From a checkpoint of a small mixture-of-experts model trained on Wikipedia.
Size: width 256, vocabulary 2048.
Training: a variant of Adam for the experts, 504M tokens, 3458 steps.
Below are experts of layer 4 (counted from 0) of a mixture-of-experts language model. Rows are named router (the router's row for the expert), gate (a neuron's input weights, with its number), up (a neuron's input weights, with its number), down (a neuron's output weights, with its number) and show model dimensions 0-255. Each number is 128 + 24 x the weight over its row's rms, rounded and kept within 0 to 255. Numbers have three digits each.
Before each expert's rows: a language model's description of what the expert responds to; "comes before" lists some tokens at least twice as common just after its tokens as in all text. This comes from a sample of Wikipedia text that the model never trained on. Tokens count by the router's weight.

# expert 48
It responds to: Table cell separators
comes before: " ", " |", "†", " 1", " Democratic", " 2"
router:117122111102120127139148135151127104175122136109107138151141154170203116124085117122095079131115086130143104160137130134133130112090134106106125133122124119142094111101079127130123119136141101119144099090112133101110083131114118142129145130122095130120087130116117147137165171142124090133124123121124134126110166161156163139154151137077108159137117140116179123150138108120144123118141164154125145131069135120079102147093150062101119136199112125163137105141126095102124097094187131137102119117111152106122096102130117105132141133161133143066124128113129159141110134144139156127128165088126116114152158077143118105095107135087083135113092112134118148145164120162147155134110134096131059135156160108135132131131147140162131104138078131138113108096109104120133151084136165
gate3:106105094134134087099099133136121105101105141150113123116102159165163111131126097108096118189103116153156130159137088129152150134118213123104104137121167132150110145160116110128107172111143144090172142114138135134105141124138143115137162112128113104134111180134142111119160095147106098119164158149080139138139127141154052109140147177177124110155130117125133159144100161140102134162142140114134164136169119156118092148092111128088138095129116109104154116146126107110137116142148145138122161157115106095145087147171102097136093127108156104101133123155151111136138125112134091162137152123110110134132128147185121107089150169118140127106152160133165104137123090122154147135132151112110131128140122126089147148134123162156099155113138119123097138080130123084118145140089186
up3:123128090107098161167146110142137125158146100121135141156108136186085145123134107123127105151160100131106145151124118127148135136129104096152101149091121088157135112147174124083067106127174131167118138147120119143126137137115114119163062134098115086152128144110133113136122124114146189127105126109176100101119130139153120105092093134102113127119132119084152140114143106101147138095136102138123118118128103132097121151156163080161106137133167153109110113145118138122145138131142133116111095096119152115126160100116112174114132133142093115140140130091092098151097155126136107146116148200166131113137133118114087110142132090136120117101162145168133114075126120147149140116132171112174119156083107165137139100168083167107158153114126138118105148132090161098150173122120168
down3:137130131104137123112179135118169124143118134115124147104077090106129147160146169148046118109131148130111137126099136128130119093162141129071157136158121113109136082147102163147168138150157180100145091110120149152104144138141140137118155134138096147146158133139100186179133150117118144148159153150120120077105122097142159148143104091139125136119145114125141126108096129117113143128130136137151109137113128137135141103134128106083069113111098139115140111106120163112131142133121087169172133172136135138125126100095135127092151088144091160152135138129115128137105118129125135126159099119079166084144124072122093135143142134116113110122127130146175144095108167159152111120168109113123147164142131136170069182149120111113155112115137121146118134116143065108127086112147097
gate4:127131119168131141114153120137070131150141172111145162150113180120160138146151084131157158116157106181143142127175148117117120133120149123112148127081141101099111149127143128128119072100147123131159151097107116103101093142104131144134149111116114120099077113123103124138145139134141104140181109116166177138101118110135161125106119113156097122153112145134148149115130124119130091121099180119105131132170163156088140142146084075127136129119110119174135137097161117144140142113102107136147115100169116142168135131148112100120122130143166177140138098146117142127115104127103151195142143093137119098141113109120152106133121179132140150123087104102132147177131125160121176115105164091079136098130140125136164155175136127147128139161095145144100174086137135163110120153157118
up4:124088146106145129100128107111110120141114095144112122147153131139131128104097163131108151114163146166104150148123116129141115157120126125143135118170130126100167133154130117155130125145149159096101134155106139142132126149103124126134112136104112162122102114102149127127146115114134150140144115132139157112120117138154142177158130096135119157156166137090160123055158084128099107165177145109181107098109096110173161155152143175103137119099090103124165180141089092121119084143163095157166121091090171133120133136102169123137135138138093129134143131110135088140093140117161142102163091130141160151135156174115138115175141158140134142182144110115112150109183128110140090111085083143113097117128109140061097138090120165125109130118153152151121138152119134122130112122125161
down4:123169154125110087088081100122158124137136147118141131156138076170153123153127111123101122113123164136141137109150134136134127151092123115132130116096166128117120116132122099131151136113130096168117099138124149112079113136140150160123161122135137128078152116118140142135101167177133081135128114100144168119119118146155152148135110141112120102158160157150129163114112153076116079085116164148092128124147132128126115113104114109091142129154083074151114135112101174131158112175094129099131050149165140113177099092155142151128103134120172123127146095114114106156123125125098138102093125140135113131146105137153156156080130139130135113132147134122160094157130112172135153140147201112156095112148138119153108121092123120123160103183121176146151157122113127119162132114150135
gate5:143093098136131098101090119147117135157095144137122170094120138107155139116109151094162115142115136169133144135140158139147143123126157130126125111138101154118141112152076148171130133103096143131110135117110101125108055130085134164125124137130135142159125176148105122149121096157140116098176159123158157146111127133146086125183133091139135131146124114112107078143110128132150141127138188126126161130189143155149129132090137147077139118151098140208147158136125095125117119118130147118136135149157160109120120144112131091136101093134097130095125157146111165136122154120111112154095128124124154100127082116121171140099156194125104114132115120107081110140154088139117126121130131087117114108152168079131123170136167114163096125140118113171139121168161155125145139152128164
up5:201115132117105091125108098131159103134147142103136146136075111117150109130159153113126092089113131106156095123145095135131088187137116122132094127141130085084118108123140096096075158140118131107153137095125146158142160124145088107129147115105152114116139156134162153123077126150155140182103125140080131146113136145135107142131128150174126105129083141172137167146115158139093142141152138150162127059139128101117147104140113146097113128126132106119110092103145139097145142156125116135164110134140111141107156109167121160135126098111172111176133150088099117122140160143117133119165138122129123147181164147128087128171159112138148112121159127166108089136144150128139149166161140163118096110164143150138174125103139103128128138110122085117116133152102148131143114149106179
down5:134136141064124094125130119163120131147110141142166082126116149112099088117090099121129098132143156128198157079108119129083105113146126150119132161162136153148092165084183132115138143192132117143123124137131135128117146110099129152127140126131137150111139132155154115122135107099139144144168135104108163098124131087092146123148114112179176134138106136162129149145127104139115156142121135140153168105181132092089138121097094116106122111113070169081132122093117141106119149151124156128144123141101146116117125110140166156131146103146147114095128108133139140180158139118119117108112138141194145160143139151159109099133135102144150092135119086124115139145139124154122143082127129093151092118124075101108146150083118119137148134093103141153100137129143167092128146087085121
gate6:146135159116111136105105107138100119098133156132163109135158125116156121106113102121124137150149150108136158087139080123137098140168090101139103154142140121111125143141110171087142098120128143096097107109103128145145100122117088128143123136117157147156105185144116105127143156160132134107119124106113134169148161103138134172132148096106112132131157144139168130144157114147159154120136079138125147104169117109138130163124130102082159120116154140131141120136049162136126099125164141151141094149065087147128136100175129120099163168137115104127112132147131116108124124109159095143124143155114086134099132175126083106133116145141129125117108116098123124074135186105121117109166119110120110137120132126091099097076074104176177081145161124134149139168133137153118152143133171
up6:104102144107073116084141088137109134150162144111101133137109141094146148115103133064128134131142104122083133162139134144113117131131126089146139134125138100167108113101153130142124114138174084124076141087127157100054118126078160125096195124154119141107109125113130136117118191133121084148144129160113105120136147124100156128166146129093138118146157136132165105128108145122127103169117180088134139121115123127129133108158147112134115124148151067145159112146094152114080136118157128137111129137134120116138123117085111115139101172169146136075137106095161160138138117118114127119138162152117123168127096124110096112174104159143108094102091174122153141116154102148084123130142118147159095109111150125125121091077115117114125087127128149127134115179111122142122145144127126
down6:146137087149135081131103124086139144127113134136098152114158121164158118147135129141124117105066130138164129137131150156114135152124150098112129141159116118076148100118130123120108177105120136133118151130139135109130115160182152132127146135074148073085168135151133124102127140158155133187114095129146159136121108114119128133141119092111162113056111106128076165124137130119146127133126135124120145142109135153105086130153097124134113126113113152116132134155151111117151106114120166121106127157116132091147119085144121122142143117130181113154115152111101123127132153110128093127149095067117172116108164146155159103122166121106142119168139168120136085118179146144174151164147143142152132115120093157142121100139088134134128194132099131150148151129059171133117094117154173
gate7:138152101113113116134148168100168129111117107130151153138099123121116133110104151159085107174120106121123171106094138134132159142123149114147136125105104159141175111141166169159142194131122111123195083131141181176125150127137134133163102129103109122170111146108127105129184108130151122100175148137171105148112088100127160153146151132109116157131182151114136095106151135138141130160133154128192148119130130180096112153103126112157128140161139132144092151142156102150159131103147121165159111113149152099121136117118160124137099104148069146140123108153115111147181154143093144100112157084165138114133098098159115148103147113078149119132116132156158158116152117113130141140135141115140096139104146118174136117119146111112162131129122157109129120111158132127154143151086141
up7:105140121129154123144124089111153158099166139110121090084148149124163118114139132137124134137119176154104099119162109111095152138132151099119139145143115109147132100158145080105137154133147115137125109101134115125112154108147084107102143138125105156155122132138120089126104126136121087134141136131120104123110153116115162159140146124092174117086132165102116110154064103143143143137190157145190139099124088133141103156102118124156130140112076102123130125132125136110119074129096082141096152090153083140158098143151094143143106151127153065100132088154176148116118125149086131123095141100159143098109105116097107120162146089130098132124140116088149130131105118149077130126151153118097128109082169161123134114096102130087151109114142162128139114158143153135089141121083134
down7:116122144139110102144106091100122126136149156130112120140078131142152104121127094082132116157097120152147123156182131145137106130139123138108103196134127137154124154135152120125086095141131134135140204114142145142114150108118125134139191147141105079147161104116117165116132127136138130103138152182134118127137107125146108101134118109092158142139106102141099100113111156120172163140124099127064107114093126097153145099062138163108106109108093105113133127076145118111106134132131101143134091137130152127135136098088124063154064123161131140126156134121152133095103160107079113129129114139133101135132137106083123080130123135133114138130093081105129114168113121129143126162131138114131084143148146129143147105132108105108181135109117122145086096134085162143170131144095127

# expert 46
It responds to: Sports career headings
comes before: " |", "\n", "==", ":", "===", " /"
router:089114118122122165145143146145118116149087119129142130127150134161211147104137149117147131115119124143118155146164121137122111143112182139116118114166137160165102123109111110092094152126133094110103090134086131117141114115128118083136114120111129131099118155183118114154177156125128109134141091165092143116116157152175131128121131115121146148145130160085170132155087098146110129166141110138175132085072154138116126118122106096087158138185140115155120095151125114090130100119161137154141117145096174169112142139099165147200150139155113156064133120106179169131120116122105143108128116125114148125137123143117134113112138104093126142104103121145111167131124153124146144124125113120166098130157168170139098124105119156151099121132102136157124106158105135133141163091156130
gate1:126119136166084157140154093108121125149114111162111161116130138089112096135081112140122106119112119102109127114146194138150110167116143164096128157143164086136063120140122152149113166103153130152116092108101168105104086147111119108159097109119122098167139127141149087099166186131161111096136147141136130116175156116160113102139135139096124139120178077124122125140095117110112146114105089131155106140181119138121108121149078114122155125173113124149145105139128120133147111103164143130104153153134176184147147130108111134144158097138076129141143123110138142125128139154094155140131141145106154119125130130125125134109142139075142174114076151156168132088102109167091156102118130129141109165119137137153098166105148100140111121167110141140118138155113138112139160127114127
up1:160100094128153141100180074090107150140135145099188144134084145081127100118099108132122116141144108107123126131085108135095094132131124117139110098163138119147116086144106120130084133112126120163103085115105191122163113123134175120133140119123113115135145148114143098117139143124102143165144110093129123122098114119104172149124148098086147123138135135109110148125176096167152130121121128097123095161085160128138093119154137134122113094107130075101148125121108132094108082145154128117154126178088157114155162144112161121121164114160136143141068081098134136100124159154126091100135134126075128135093167137090102104162161118155155131092142146132156133117127158130122168124096164131104098143129121147097130138144089072125125134131120133147143116120100127144112142097129116
down1:153141141083135121124119142158139140119110148169092112161138128139152147133138097123154099104130156164156155113152114106099149112148134092137121114116130101110119105136117120167121119138125132173106155156118108122095116109083139134177157121133145113161159136115158104148101134137129122144113103126080087131146151140129132157090141137135115152122118190134106105150159143137126121091130168096116079138111086107112127151120122085139121133138119111146137099103104157125166158165056151117115132088149111101145134104181119143088146141102169166132142135079156156156096132134148173125138186112144128117106135087118070086076138114123069128093103085118132128125152112123140088141165161145152116143129131114127117123122147138131136121106084116117091159103119138115115093157141079
gate2:102107091174124135126140106108140148120147142145105143147130161114154066127145100130134064126146103106142078119115104099090154133154186141129171114153090154145104125145114131134090176182107112118129154150158154121126113127089125122097134140149164124115115100170150091147130122123127099164155144171149155109095156083161122108123154099173131165110102155106102101111129090113145110145144113118128144113146149125108113140129088164157091147122119131129120104137159157127112097146153120128154120096133145136121151132072156135119111107111174149129132118092144134120099127143104131155109130146134180136135145120162113114110112115122155153138150168138144106174171115182126131166111127160154148089150102127101126164140110104116136124108123168118123115090115165147099157080160152
up2:095165140108123153119144112102135111113109103176138080132116103104156141108117151147124138114121150167121133123142118146143137109103097115139134101162179136105141111129147159106193134101105130133107103116150095130150092166121114170172148120114109138129140120128162118093167116149128104123167123106137127137112113179106113164146123165150110128127135085109137144104154171147144157144135120092169090144164104101117134118105199140108140126129109134125131150139084109091137109063093094128163173154132125115082162123116082163130161126109134112148122116141118098136155148098192115125136142124125110117108144134124108106178138137145148122113145093158118142147136130120150114109159118199112124094078124142110126114137103137140117163137150146130104122119133103131044125131095109
down2:121136188130151171125121112144119179120117134065155116175151107117137146135105084120139104121111163166127150142116094116163104151128152144134110131120105100165115076126130103120122127119116104142106111093152144147077138116126128134143108118085136148092139159120096121143152112140110190125156110123115157153097083126147134114076126162138121127161148112130138146133172112152130145135116112144194143161102092119158119104127110086114138088065157124137137086105124097110123175189130166098108144134119111119164116121105120121127136143117122153168118120159157082128170138148148122149094084098119142125097142110118138139145120104108091153096096140179169143131143117153106093117109129098155123141160163127113096129125143145138139117145089178118155140120096129124117113120124141
gate3:090102119160154135120132171101133087138123108151177116120086161154153139102130107103128125076139145124137155153138116104099126177111125110117154173156116171091145162126126126135086107091139136118131106157114140109107094155102102185130128113125111116144122123132114094153150170115131142145172106153110134109141119124145115116117176123112129136174128121079167175110127144124149126166162135102120139112139151127128124121074076065098151147133162121109116144129128147164122084132125163099131111090150131109104121111130120100134133135134167079082181088145088132156080119116128115166153137117147091164134133134085156117134137131115142119115170105174100104147128135119140170148150154085107124130114116135120126126136115182071124146153137107127165142114122121123133143147102119
up3:176151136141099164138099102128106174124176136144090150139143110102095137094135140119108126190141139102082080143170124103137141152182168146093129121095139103137115097156110108138133149142139143117143128153146119178107149159121110142158154104149138138113123127106097094144118159138135105090118127133173098113126147097137127170138144163084115155115160140139176143125123071158134110123156137138114093136106119130143113122149104150131127172143093123087154125146116113081115175186128076154117131099098109133146107144101119114103172125092121133171140107093132117098114127135129140102151130154141144114111111149147120113110134116119112136120125155117154170118092160151091105091110137158091137150081146107142129157113146141126121118168122154135138142107181114168145154162124164
down3:119104119083129112150160103091118122142141143131101105088102103172112138145146128141103143119099120175145148136172157137115100121135098086128099095124128090122132149155129159113121121176135086128136175130154110163099152104075117166128157138131087117120071145133169089100111177110083105116150101103106146139095134132134114124133105109122113159135101117138166172110111154120126128101121143110089121115133127130124110127076097120140152156085147172127151151135147139149131096176106090138105127130070114147085126118132177154100125129134122180144142147110097107129117132133100138108103120169093126134119082130126095092159122119116136098140093159119120136175111102112150109142145111167142165158126126135138120114125165105120123139126127110070083099101110113110137108153161111
gate4:118145146134115152115101124109122112122124117104162128068114109146085102117140157109076107112167151111135154137094124133146104093100104120122125163144130097089100117152126142127165143136077126154118155126134136133123188115150090116176095141127102107143117137155106146109099152111172131112132104083157124116104101051142142162108114131144123142127132114151144125150115112140131147099087092179059131119121121086152131103092143097129159159141138134119091133093146143146145128117157115103151145122125103127180124085141125117144072093112153115178149130111135155142130091123131157105095130117129092157094152123130116148113158118111106094114118117121117118105130162114162137110102128129110133090123104118089142099174141157121164120159133170133132166137161095163135079125116093
up4:141119135130102112128112135132143132177105079136109121126170157119100094152167130113125099141165163145113142119121145122098102132103151124133150093136110118112136131154162160098131163121104113126161122138127118134152167098115158086150144134124125169140135162137130145123124107123168147151152132147137132172137163099132134157110109144158146140130140169149143125113128097090138117128116132156138128108112112099099120116150109146174133098156151106133082109131132153106106128109115164143107130096107144109176148098171142148123112117146118125124170104076125106185105135099130119119124134117087103136092132133167065165152131137088143112119135105138063133106103113113165136136090077161177103141170087142152140083136147151171171138108067163172107124165104103141152121128093115
down4:121143136083162167114135170139112116146134102186108109153127130074143135110093102162141148154079084123111117094143155104097143139179112120118156142123153173107146136094122126136079103095128116128135104147149107149099078145085124096123134099099119166141161167079141144112094098119097149150107124119116109132111118153102115114141147097123136155136137078145097129128138129124156132090112132102126058089128099132151130118140157138116124123088133137147125123103115164122125107119148165118132111129144104114110130140131120102117124174089179142130157167128147161078128114122132117125137142132099122112141152165159120103125107097128149090141137119124166124174148086147095135140177093106125080139154175154110107131070112154139168100115100140106122143119165138153126122133105109
gate5:122152139194146103163163145108066139100106128135119105137125105086092112177106147158153135090122131141162109114131177123129155128170144109127114115137102153143108149124125146098108126131112119148145139156122157096091161117134112115103135111103116121139148133128131135140178145111089108158110151133125122102100169104096143138197162157120141143131095097144154166158110121123146180095132128162153137138107147121127147103128100126126160172166115104089137110150131125097119140106155132137129108166137137149109133128109158134154142158128147180093121115102176107113119164139156142110135145129156150141135134112125122151136115140120118111143120100159081130180093167139140125171144159128125154088131180122153144118131128148166145180126143112160164118119085145137097139089091191
up5:122160163171107155119147177113125138121128157157099101163117122101158117098096148138161114138133115141148127091163135167163127122095093086127122089131108149160103143089110142144131098104113119094136085093110131109095106089140110097120164126097149118128103148115143183191102084141155089147164110125104138133120163135137142086125131100102126114135118121130115096133166102116129154141136130121110101145118123169117113117134122120114149067137135132143122183108117139151181128105107121104111149087114131177116122139129128155132132139132130150120093115098130096156138104144122125127115152108081205117166113073117142138144123104130132161114109115131116144184114126099156126110198123111158103093144129137151129119138146120099142178110136144112144162161125144169167134106134125
down5:100103133144093093137116123102108115109131131156139143124121114119072105121164132124148117119125161150119144107104093129172170152133195159145122137148105108156114127101149138141112076173146120119128140081127127151124167137115157157117105100149109116158153133118142089127123114128131085070130132118088143132099112147119174143108153123108141113108113097097120127163120099099119127097092124111088158105145104127176161130171080130130124112164144174112135163063104109178119150098154134128111130129140157126148161112129144079153073122161165098149125109115079157084089147144112166145142139123116115113117128115109129122125161114134117141137132154168138144115130146145111152112103138140124107085137058119081116107117156126125110109152128106140130091121119127156105128110174150

# expert 42
It responds to: Line-start table cells
comes before: " |", ".", "-", "'", "k", "*"
router:106140076127123130112158146164107086113148152106145099172135133186217122079111131124142088144127101112144130131148125128119163115102145108082153107127140116152106138119104136118125140154113097118139130122112131101113112107112120123138130137119110135127128154138104113144177141135129073124189107174109128163114154164167150150135183144091130151138089156102138136143108102139161116159126127140162161128111160186101136125117100076094148116144136124134159118113130095129140075099165114129133121137140131099119138097147168141167194135109154134063107135128119169130099141153148151150130165108083122152181130102128131129097137134112148137088101147129116140117176116136134150143122101100119112144134144114135146134142130128142088164135116140156156116094115153127124124081136131
gate4:147135101100132139096128182131138148165139156145158134090088132114086128104142107088098115133148161138152097138086133114112122146110109156123140114158179096117096153116105112113099154107118171085117092162137107117183164126126108138115130124151161072093128130082130129110137158113122072132171119120157119128138139103113126119129117087146099082123115144153115140143118146142121145137171111157136116120140144081158129170150133106117161124142123148173114127164148099127133121153149133138167107127095142156169122123093168099113157137129154110161120154124119131128145100192142141126149140178139109101161154112100139137176133138154131154090146121092118171116163131122166181113131133089069118162116115152136131150135106119124102125111127080110139122119131155153139113089130101
up4:139134107131114139106133133131100099137142145152075147142163185145114095145135145131100132114130138101115125141120144094108115120071132135115109107141129139114140118160112131152131120108129154127120142120138147162134126130153123147157162145105126134138160135101124101122126162094124175126122138134148139136117111102118152157150162103115160118097122115112106104074129157116170077135147172117106107147124120170121163136094146159081086169127113138114145124095071117160136125135114152142059078108095115131106136086152089157144115133135125140128136133133146177166138130115125140151103140139123153114094094084134094174122107166147100146101106130099127116147152148148093104106116137095087096138118168096100123131129154109136147170107121178118105206108171137167162102122091162
down4:151105156155141115134097156127128141142122112148114131132124140134070119108169142127156106094109106103134122120130147122129122124125127072152128119066136097088139071167113155119089104117124151147107141114137135137123121139095138125126175135143133080134106114132058117106116115160106124085128118093132133135107165123134120079125181123123145125094133136108089129138119151131113183112115157097121135136172118096137112123130136091150153104104149127133119091189128187117096170142111104099122159176129146145104143129148110156112182117089100105113146158130108082114137111124147151134094131156125084135142116151104098122180137107168143121131123116102093166123119117147058139149160145129134178143092124130129124096121131148131111071102126118141135125137117106139099074124129133
gate5:130088134116133123094098118143124149137128146151158152129144128164130086131138124106142181148133113185156144144106089113127195117125148160107157116121087123173210094105133168165117154141159134096154105107094147146157109092114140128126105165099152073135144108150132119109156118086145127127118142159138121121123115153077120135067150103128163144126155160133102120123110137138125129177127106099141127136106136116113161151125116129162135180130168153113154157127134151112098149147106128106167133109104117115126084133118122132137106150128148143121153091152123132104104130102146125139129069119139152134122119142093153166157141117121061176093157133145122150117132164122136112159134112143119131144149112138100136118141147104105139122145040125145155117113126090143118109144088126
up5:154131173139101106141088115099118155204137131146121122144083106092114127129121155128133119132147128098122173097123105154133131138129079111102106124138127133102093157145100099150145110112114125093184112133131124140154114127137127144162145149090064161123135192155110148129121151174144149107162132175116133136126164136126123123152142161173120138141154153136179126152101143166103150123157152152134119088128133160142103112146119143110162104114166165126095131095147094127082146169138089081155119110111151145113112100087145088117150109147118097153071119105105139138169185147151170124142112159130130147112122118129118119083105110143109111155163117121125093162119138066120139125127118093109138137141118126109137108122089117119158131121162161155124120088121138120131113145131126
down5:137127123107138140154139152108124109120145104130167103142127121221122112127127149148148125134124105082119130147135108163172150124116175162138130127102094090162083147115131132132109123121151143091099130058172085132104129118082152144123122141127083119131063156142162142120190126116096141119132135141148126114091133136136082129078083117113150129136120129109114086137140123160096125136081138091097148133156123148145149117154088098141159149104137151137118113152144128128130115149114142145135101121109115156137100068108133160170085084107141141118120143099087145119113097121163107121120124113131142124145072162097123134150147156099139116138119162143147119115117120188132128139134114115109079139124146166101150149145142176108114119125074124101127117085141125116099123130109138
gate6:134108107160108144094130165106179112093090096097133126140160139159161113133106164136106139167155099108132140183122136122143135136108161125151160139116128127185136093122129106103103089126103164140161111141114086104112127139156151089159158112123149123115091121124151124104127099130119154114191142143170165162116098083135141151132116156123152149158187132140148158081126085130147116097162060106139158144118114145167104163152140151147147152126147129161124120108108146099125098171133091089150129120121112127124154130148107138121104159109148116105126135116106137143093163139108102083131145095074145116132093156085112155135156164121100161096131120165106115132135113105132123126108107092124143090120150119112116102133132134161147135131120157111112135131162145139117150167084108
up6:130149130137137108113159150114128102112136105156123154139154137097122127122093095160130112108137071103151131138146126155118086130099121142120128073115089086165128100090132128141148123105115099167127159107142149148109140139144144077122117133126152195140118115132180113109144105144147125146180158162128110111121154086117153140133118124098145124114106094120149127087125110095177123184153111098124123166141108140140143148106113126156145157147169098132141110104175123109134086138131121114158134128139119113101113135118152114144148124094139122093102141097126151138094107133141120145120141098105145165083115092091090144142105154113127136082122105105066166079119127111113140155124114103076136127112148145097120101187151095136155157106163075111136134155185123155159122126129116
down6:157172127104119153139146158123155099144145136132162124143165118105129105172152126138130141033103122185118107119152127098144149138124088111091116126176116095154111104112152122115152177146137111104156125134078163124119117139137147151135131121119138081150153139115117131127150139124118116140151136122113124117096174108143134120103104145137087125129093141116154139116128165092142120102151133124156152159106107142133151092108120119142160141135149118101176147173125094170138097076113141124154122114100093147097111146106106102145119131131151160135151149136150160118104140122150100152098090108094109147098130071110131135139100132105128158146172102113128108110136102120172113128098090134170094088143130129178113122150106138140145165097126131150111124077082102148184107106156154
gate7:143132102094151124108171123115086157122093104111148139140113141103168099122136132093140123117102145147151119141134134119099105144137122140108106152150168120094131144121080106107066152092121170127108121128124149139124102111135131156130102175167100121119084111117072121117110165142082100132083136164173100177130146144119139159138133139167126162133136164093145116121095113131167127143138145156088102132136115120131153142128077137114135095114127125090087137155157063125119129111127136060173135127141160123126163106120151108112162128123122113143122123153092126099097096161169131159156101135110095165131159104130121143119149136140103135137111090149104170132124129149111154111109166148080118156169156111098115144158112126140092129134158106115141101147127155181137127141117089
up7:140140138111066136113165131128134127135141132183093126114118144113133114133113131129124131128124148168100101139121109124094135132154106176117116135127128156187153114177121120156108156129128099135129125143136167155141107120120091151135130128116092135180149073141159138184127118127134158186113154116111146082114139140118116133108098146103158180100142175142110120140143119121141161127105103083107159164118129130096085128091142141113104119127142132110149105143090162126114142157083121130165114102098124144127112111103088128124088092121133133147120122120170140144100132120127111077146122159116141079093135166112167149159117157142149110133099129144170132144099137104100115113143121111165060135104171101091103119131069088121143127103108083117099125160121167148141155104143148
down7:106083175163137137116067106115116159132111120144151135081100180113088095128151129106109127148091144127131135133111153072117094118142128122123122128127147146089083132125135090144138075089108150145105133123116130164144129162110146165115142141149130142144104096113172115140096145119111108128111106125143154109133153109139152086125138119161121136144165100145124118130100118128171139113120127128164102186161128123151122161157076137131119155125133131127121127155123129106096071174118123044111126111099140166112156116103177084109098152095111158117122145133145110129130086101106135066116125151120109160109098121169122136141110117172129111139139120126141129163162134124130104143132117146134084164101096118124150119151090126117116104151159160175110157106133096112096134145102116
gate8:113120166111151115144104119123114134138149091117131106124131109148158094115141131112159105130090144110093132142138106124150071079149090085140108125147148131131125087084141097130119108121163103144138149134150108101092118108111101115114115108168106137154133112164160189159129110124112113163100122132126141093120148093135154123111107101135118112085139057119124100106109169121115106117114138151160145128111102138095125082133146139152163151157076121117175122140137113138089107116132146142174135134115121122095140153143137114165123124163110092097129138134152140125141116111114134070092131107131143106131099156104127089113099133141126080151107137163139098163145146140154092147129118109183126095128101154174130119094151163132126148125168131170107065161170157126103149096160115
up8:149142116142138132116126082109104138115118175150136141127111138087094157116121148146087154111157101120142075129150137138132147109137140181087100117132142102158117131134133137141165128118119149154171095081143136122135169154107148152150142111107103092100123123134138140123136126121123120139115123150116119082147126103114146111126108167134125116134128131112119130155083156116124147117100143122119083103102129079101112157058155152106102126096141183125123141152104109085112135169086090117092092165155145116101117170126121086123139142169132172134139116144107096142181127177106142169150088101107167060102151134132107152127118101147126131154128161131156124137125129137094114144109128126091091134121104169115134172118127107115157111173157146117116154129147086136162132162159163
down8:086141129122129093122149132131115125158128151130155112125137110102116106139095122171101144118112121074128173141140127100142154136161146165115111125110166116196122152112057111151103159131095145113131104119096142110150104144136096077093164131153154125138115135145163123096155130113126133113134157154151153139118104109137090107138117147125098131146102127165071109146130104073123081122120099125127155134124132130119170137112164111129149100106112152147099117108093103204131110128131088127106119113148099123145116116104100131166120116158150114126162173116149119099148110145129114156095132105157136108134124102094168129110142153098136120154115071111116159098109138113184157135143110092145137097139083088112120158070098143138093145179119133139090131144149102135125140136128107